From a checkpoint of a small mixture-of-experts model trained on Wikipedia: 2 picks a token.
Below are experts of layer 6 (counted from 0) of a mixture-of-experts language model. Rows are named router (the router's row for the expert) and show model dimensions 240-319. Each number is 500 + 25 x the weight over its row's rms, rounded and kept within 0 to 999. Numbers have three digits each.
After each expert's rows: a language model's description of what the expert responds to; "comes before" lists some tokens at least twice as common just after its tokens as in all text. This comes from a sample of Wikipedia text that the model never trained on. Tokens count by the router's weight.

# expert 40
router:495503488517482487493533541502501562491479514500516486521511509464489459517487516487510489469467502467480528554530523452466520490478469465472522496512505492455473501491507552499508472474516500492515456458499508483503501523496495488490508480
What it handles: Numbers in stats. Digit tokens and short numbers in sports scores, tables, ages, percentages, populations and chemical names, such as 45, 20, 29.
comes before: ".", "–", ",", ":", "; ", ") "

# expert 29
router:526483529535467529499500522496514481527458485492526519545525439485457479482482512503470496483498468486526514528500542471450487501480515475451508491524469509497468472509526555513511512434549491487525500493558452483484521490526521478496513490
What it handles: Statistics and table terms. Census phrasing and table headers and cells, such as every 100 females, population, per, %, Pld, Goals, Athlete.
comes before: "\n", "| ", "|", ".", "^{", "were "

# expert 36
router:531514522450462535488529482464496519508476506450511483538545455482488466515510547533495473472485501499506494549544526493467492520476489500487516488517499491490507469538496517497555480455508498513529468497532468475533501516519491482463498494
What it handles: Coordinating conjunctions. Joining words in lists and comparisons, mostly and, also &, or, than, including, such as, particularly.
comes before: "the ", "a ", "other ", "his ", "its ", "\""

# expert 16
router:543491502518493514484508467470536523494471472530502522532500509494491460484502492485502524480489462475531556550504543418491477457438507500490504489538465536480541482550477496538512486464532494515524456484527518493484518501483469506477513489
What it handles: Action and creation verbs. Verbs of making, writing and saying, often after to, he or and, such as make, wrote, composed, gave, stated.
comes before: "the ", "a ", "to ", "that ", "by ", "of "

# expert 45
router:537482514471509533480511506472491524533509481519518512505511489433487484495463528521460513510495526478504475519536532513472516486441499494480538502492467450500508511496488536504524478495505450494512447476517473467527512528491461546493498506
What it handles: Wiki section heading markers. The == and === markers around section headings like Deaths, See also, plus table divider rows and occasional mid-word pieces.
comes before: "\n", "\n\n", "See ", "History", "Early ", "Career"

# expert 3
router:496522504484503561460519490488543502555513511444506562483519489494496470528466502505536512471502487478530502553527516442464533497469498483485501466550518528448494478503487509519502498500525487517521465493516458483463524503490507468510493472
What it handles: Mid-word fragments, closing parens. Short middle pieces of words and names, as in El-se-where, Cor-k, Con-se-jo, plus closing parentheses in tables and career lists.
comes before: "\n", ", ", ". ", "'", "o ", "el "

# expert 39
router:517486489516452502501501467498510493441473482497513452535529508477449498498473482510457523438489463481498543497493563445443486534469496462495524507499515509469507523521476520505531502472572492504509448480523509483503514537507538535523491485
What it handles: Letters and numbers in codes. Digits, single capitals and short pieces after a capital in codes, team and class names, such as G8, U20, Second XI, B2.
comes before: "| ", "S", "|", "(", ") ", "/"

# expert 23
router:519501504495526470475502461489509527498471486487475469494523517486416492481506537521500503468461514500443509527493503480489532507487511482495489490517500497491498507492521528517525453450545463505514501455523499456443488546520493512460496489
What it handles: Mid-word pieces in names. Middle syllables of foreign or uncommon proper names, often with diacritics, as in Neilson, Heilbronn, Lwemiyaga, Neergaard.
comes before: ", ", ". ", "'", "-", "\" ", "i "

# expert 20
router:507497523512485539466525476469512525515495504474528512504521488454476465493460505504537531493476517491487518519518551449477508461439493501474549463527509512491498491514502536515527497483538500476514437478523483486552503503515449505466495487
What it handles: Roles, parties, abbreviations. Nouns naming roles, parties or teams, and short codes in sports and election tables: actor, party, player, BJP, MF, FW, GBR.
comes before: "| ", "of ", "|", "'", "War ", "/ "

# expert 7
router:542439488499508507482499527480508504507473507482533497502543487446474450491507538510494500485498520467486514513521531445478497487463520503467507470538475531518475504494518541508515495495535447494525488498546488495519497513488492506495496451
What it handles: Line breaks after headings. Line breaks ending paragraphs, headings, table rows and list items, especially after == section titles or closing periods in tables and lists.
comes before: "- ", "| ", "==", "The ", "== ", "In "

# expert 55
router:484490494532479527476530484496522509493478494513521495520522501470479471467484502498484463496478493493511513548543531460485491545461507513476510483529489519504505461498523529521515476476515486463534465523508474492548509514536464451492466459
What it handles: Directions and group nouns. Compass words and group or part nouns before of or in, such as east of, south of, members, parts, stations.
comes before: "of ", "in ", "and ", "(", "to ", "on "

# expert 13
router:487471491480481529498494519478553535505459483513519506517533477475485455496494494529531460475481517481499519515504523475468503465502519489478541492511465557505520471530497508503528479479513503486530459491517507488475501506508479462476445464
What it handles: Quotation marks and colons. Opening and closing quotation marks around titles and quoted speech, plus colons, table separator rows and pipes, e.g. entitled ", said ".
comes before: "\n", "\n\n", "The ", "00 ", "\"", "I "

# expert 50
router:494478512504476503485523480455523500464509503512533433510550404487457477531487515509485541482491502471476509520533556507501527500486493489477540487540499519512503486511512537536546447465552468467497436472503500491500505505496445517507459480
What it handles: Word-final name pieces. Last piece of a split name or foreign word, often in tables, song credits and race results: Dasgup(ta), Mang(esh)kar, AT(L), Universit(ario).
comes before: "| ", "(", "and ", "|", "is ", "was "

# expert 22
router:505486496484495528466517461468536502499514499523546483510505507474477469527481478498551538470486484462528517545518548485474493490445498491485529491517496517509541488513520535542515479462505470488503484467535458491523523497513510532483467458
What it handles: Head nouns of phrases. Nouns after the, a or his that head a phrase (title, term, name, role, song, policy), plus closing quotes and parentheses.
comes before: "of ", "in ", "and ", "for ", "to ", "on "

# expert 34
router:501475488450498534484493469490480504516534508453522471501505475473489449500510533534524497525461503478482499536535525489466514502496491494487511479529473502473518478509512516498522499497514491481532410488503490482478498522522483517507479483
What it handles: Apostrophes and semicolons. Possessive apostrophes after names (Madonna's, state's), semicolons in lists, sentence-final periods, primes, and line breaks in tables.
comes before: "s ", "- ", "\n\n", "\n", "t ", "\n  "

# expert 60
router:485494540523474509475521516460515502534486449477518486514500497460503485489471505542462525513507463474438544543525508465505519453481519493445501515517453549476497501505523537509508465480513484478525480493523487513510508513557493479484491482
What it handles: Infobox field labels. Infobox field names, colons and coordinate symbols, such as Country:, Born, Website, Occupation, ″ and ° in coordinates.
comes before: ": ", "°", "\n", "N ", "″", "′"

# expert 18
router:475511487477502522465512498463537516504495490526506456495514498474486463510490525502511474502473488476498521520515517452461512453439479525506491493531510512494475465471505500519554489482536470501515511485503479501495511506551434485474515496
What it handles: Agent and object prepositions. Prepositions opening a noun phrase after verbs, especially passive by, plus to, with, for, against, as in captured by the.
comes before: "the ", "a ", "his ", "be ", "her ", "their "

# expert 17
router:527512513470456517476532494461526541483487509513505505504539452491448476517494513499522493468484478468525543536533549496510513513474522479488518486525544555461507482520512505516538512469530492489498534494500506450508505489550492496485473472
What it handles: Currency and numeral symbols. Dollar and pound signs, thousands commas, digits and LaTeX brackets in numbers and vote counts, as in $295,000, 5,673, ^{.
comes before: "| ", "000 ", "|", "8", "2", "000"

# expert 25
router:497483526489505525484512452466503533505490496471504475521531506468479473495471515493496541496472504488510516540509551472444526493479494483488527482496480553477522481522514551517494453477535490503537463506533476492491534525494470481491483469
What it handles: Modifier nouns and table numbers. Adjectives or nouns modifying a following noun, like local, social, medical, environmental, plus numbers inside sports or statistics table cells.
comes before: "| ", "and ", "|", "; ", "ft ", "School"

# expert 21
router:507507518497496536489512483478511508548496511495541494506516447461487472469496503481519464456470476489514567528525578455465555495474456482493492471541471517506499493532464518527532478491526483495538498516517509477512509514505487485485511468
What it handles: Auxiliary and copular verbs. Forms of be, have and modals right after a subject noun or pronoun, such as was, is, were, been, would.
comes before: "a ", "not ", "the ", "be ", "to ", "in "

# expert 48
router:515459532472497507474490527471509540512524502468568500504508442474480490486472494506515497493495475502535542553519559497457530478453505491486517487511488538482532467502509549525507479487520487474529458471501530520481536509535428478486491472
What it handles: Organization name heads. Final head nouns of institution names, such as Association, League, School, Army, Brigade, Cup, after National or American.
comes before: ", ", ". ", "(", ".", "of ", "'"

# expert 44
router:482510507469483524494539505471476505519512515531530504531512523461462483511500525509453511493495500487547512542535544467496525518476480472493507496506500509498512493508503546511515453454512498500549419503510496494534520533498500475509503479
What it handles: Decimal points, numbers. Decimal points and number pieces inside tables of scores and results, plus some word-internal pieces: 17.576, 61.17, gener(a), pre(qu)el.
comes before: "\n\n", "\n", "0 ", "5 ", "7 ", "8 "

# expert 4
router:492491518425486519470497462507518515511527517550514495557509524454470485501486483507518499480492485473509512533540522482465533476486482479466515470499481528483499456526494520516495468452508467500503464521519527483512533510483462472467489465
What it handles: Mixed nouns and table cells. Common nouns and modifiers before a complement (city, film, art, variety, casting), plus loan markers and numeric cells in football and sports tables.
comes before: "| ", "of ", "to ", "as ", "with ", "for "

# expert 31
router:485473506502470541485519542467546515487531489492578518514485489456492444523507524513515490510470517480527531523552505511467526519488481503467544510509495561458484479494481543509516443457519474472521474472521454477498506528516456488492459485
What it handles: Word-ending suffixes. Final suffix pieces that complete a word before punctuation, such as -ation, -ity, -es, -ology, including Latin species and taxon names.
comes before: ", ", ". ", ".", "\n", "\" ", ") "

# expert 10
router:502460538496464511509547482494536499466496487480565479506526476484470500505515525483545474494461517511442488516550553459508508513459475477501495521511492506495526509511524534510551489470497475496500468512520466512513499495475477502485459484
What it handles: Negation and degree words. Negation, degree and quantity adverbs after auxiliaries, such as not, never, more, both, much, even, plus blank or ½ cells in tables.
comes before: "| ", "|", "of ", "than ", "to ", "as "

# expert 47
router:479486515485477532479498486480514531519512488467516531506507495478454444476456492509510484490488436495531510511512524469459544524458473462485530501519531499506544488499520509507536479474522491510528485472513529475526516512559518471481479486
What it handles: Table cell separators. Pipe separators between numbers in sports and election tables, plus age and date-range markers like aged and dash.
comes before: "0 ", " ", "1 ", "0", "2 ", "1"

# expert 51
router:503501501528477518472515507504504531497505504511546504554524496456469478513493486502514532509506456476485525536513564461490507477454495510485541488522450498476518486499477553488501470489499491515524427510491504483485529503505467536493478480
What it handles: Causal and relational verbs. Verbs and participles linking causes, origins or relations, often in science text, such as due, caused, involved, associated, based, lead.
comes before: "to ", "the ", "that ", "in ", "by ", "for "

# expert 57
router:499476504494488552479506544498547511492474500459514452536511513450465418492494508480490484491474469508486522499565553478486512503478499477497501503522460496523473470502492536530495477490492493512498477516544481489484511502501491490499487479
What it handles: Locative and temporal prepositions. Prepositions starting place, time or part phrases, mostly in, on, at, of, from, during, within, between.
comes before: "the ", "a ", "his ", "201", "200", "199"

# expert 11
router:528497495477486569480516508510531513530470508522534498502495445487477453511481524485474485493512492452534508518511525454421511482459470498497481512513485508520436475510505561494529472475537507494493515471554538434495510521488493500475521476
What it handles: Sentence-ending periods. Full stops ending sentences or abbreviations, often before The, He or a paragraph break, plus decimal points in table numbers.
comes before: "The ", "\n\n", "He ", "In ", "It ", "This "

# expert 5
router:492468515500497529468518517494493542482493495449549506516519475478478498501488463512468475487486505477528494523534529430489509469472457482467557491532482507495557469497510509513503491490513491504520433501509503476532494510505493504496487493
What it handles: Agent-noun word endings. Word pieces finishing words for occupations, fields and roles, often -ologist, -og, -ist, -er, as in zoologist, mogul, director, manager, adviser.
comes before: ", ", ". ", "′", ".", "'", "ing "

# expert 6
router:473458516501471514455532499489534510503476490514480505547533511461483443484469496531502468482499494464468500557516516496446560466452489496487502487518485502442520480517471538502503508502535458510510513457551495465511488483512460458500496498
What it handles: Time spans and dates. Time nouns and numbers in chronologies and sports records, such as years, season, months, day numbers in dates and table cells.
comes before: "| ", ", ", "he ", "201", "of ", "202"

# expert 41
router:535471524573471555476514501468538505524515499531525494531533476467480461515499508506501492469491508474503498502539531421472530481458467486485532483512470554450482504503483517509511456493541488524504429513520517490521503520516519524495481464
What it handles: Title and name words. Capitalized words that start names or song and album titles after the or a quote mark, such as River, Lake, Li, God, You.
comes before: "of ", "\n", "\" ", "States ", "'", "} "

# expert 9
router:504482518479507513465523481459517496486498486481535512504494505478483466473481527547488524473494500471475494541533548477479493464473509496502520496534454480516462468482477526521517476502528466517528484507528485443480502507493483520461460503
What it handles: Verb and adjective suffixes. Word-final suffix pieces completing verbs and adjectives, mostly participles, as in dismant-led, crem-ated, self-pro-claimed, standardi-zed, commemor-ating.
comes before: "of ", "and ", "by ", "in ", "to ", "with "

# expert 54
router:476483512521470549479518494488505523491446491510493489535518511442472456511506507524490483467490478501506502494524540451477537511466478478501481508533479479477493497486485519525501461482493493478531435433573494438511511510526528511517525500
What it handles: Month names in dates. Month names in birth, death and event dates, usually after born on or an opening parenthesis, such as July 1, 1915.
comes before: "202", "201", "200", "194", "199", "196"

# expert 32
router:503477523478488539490514532502494519511511496478504509550557472471494496489487499551549521490476501503477524486550530480473479489449496503494526477527505490499489511488530537516502470474499502469539499516497518507530538531544446489484487505
What it handles: Section heading words. Words in Wikipedia section headings and table headers, especially career and chart sections: See also, Chart performance, Professional career, Semifinals.
comes before: "==", "===", "also", ". ", "|", "ing"

# expert 15
router:535493524501485494470512486478497495508477494478526477509502481475459468492456522500483492462491512492463517549569549496498525488456513485490519520525494498455494497512520523498522452490529485489500476481506490492520529503499514496498457474
What it handles: Noun-ending word pieces. Final pieces that complete common nouns and some adjectives, as in treati-se, ep-ic, whal-er, furnit-ure, sh-oes.
comes before: "of ", "and ", "in ", "(", "is ", "are "

# expert 37
router:529495508504517531484514543481531512492458492478516473495502503457468522528504540515522458472473492474497548554534534484459509474457519519479496500510479491483493513500510501493553489487547467514516452471516486455506513527515473497486511483
What it handles: Year first three digits. Opening three-digit piece of a year like 201, 199, 196 in dates, birth dates, table rows and decades.
comes before: "0", "5", "4", "6", "9", "2"

# expert 1
router:482483511504493547485518524475501532489538467467531492479507528486455489503479530533480501494483502456520525525525507479461515484481463448471516488512505543485473518501489528494504462481508470482532475492516458513533503507494474472502476516
What it handles: Year and number endings. Final digits of years and large numbers, right after a prefix like 201 or 1,76, such as 2023, 11,085, 1779.
comes before: "| ", "–", ", ", ") ", ")", "% "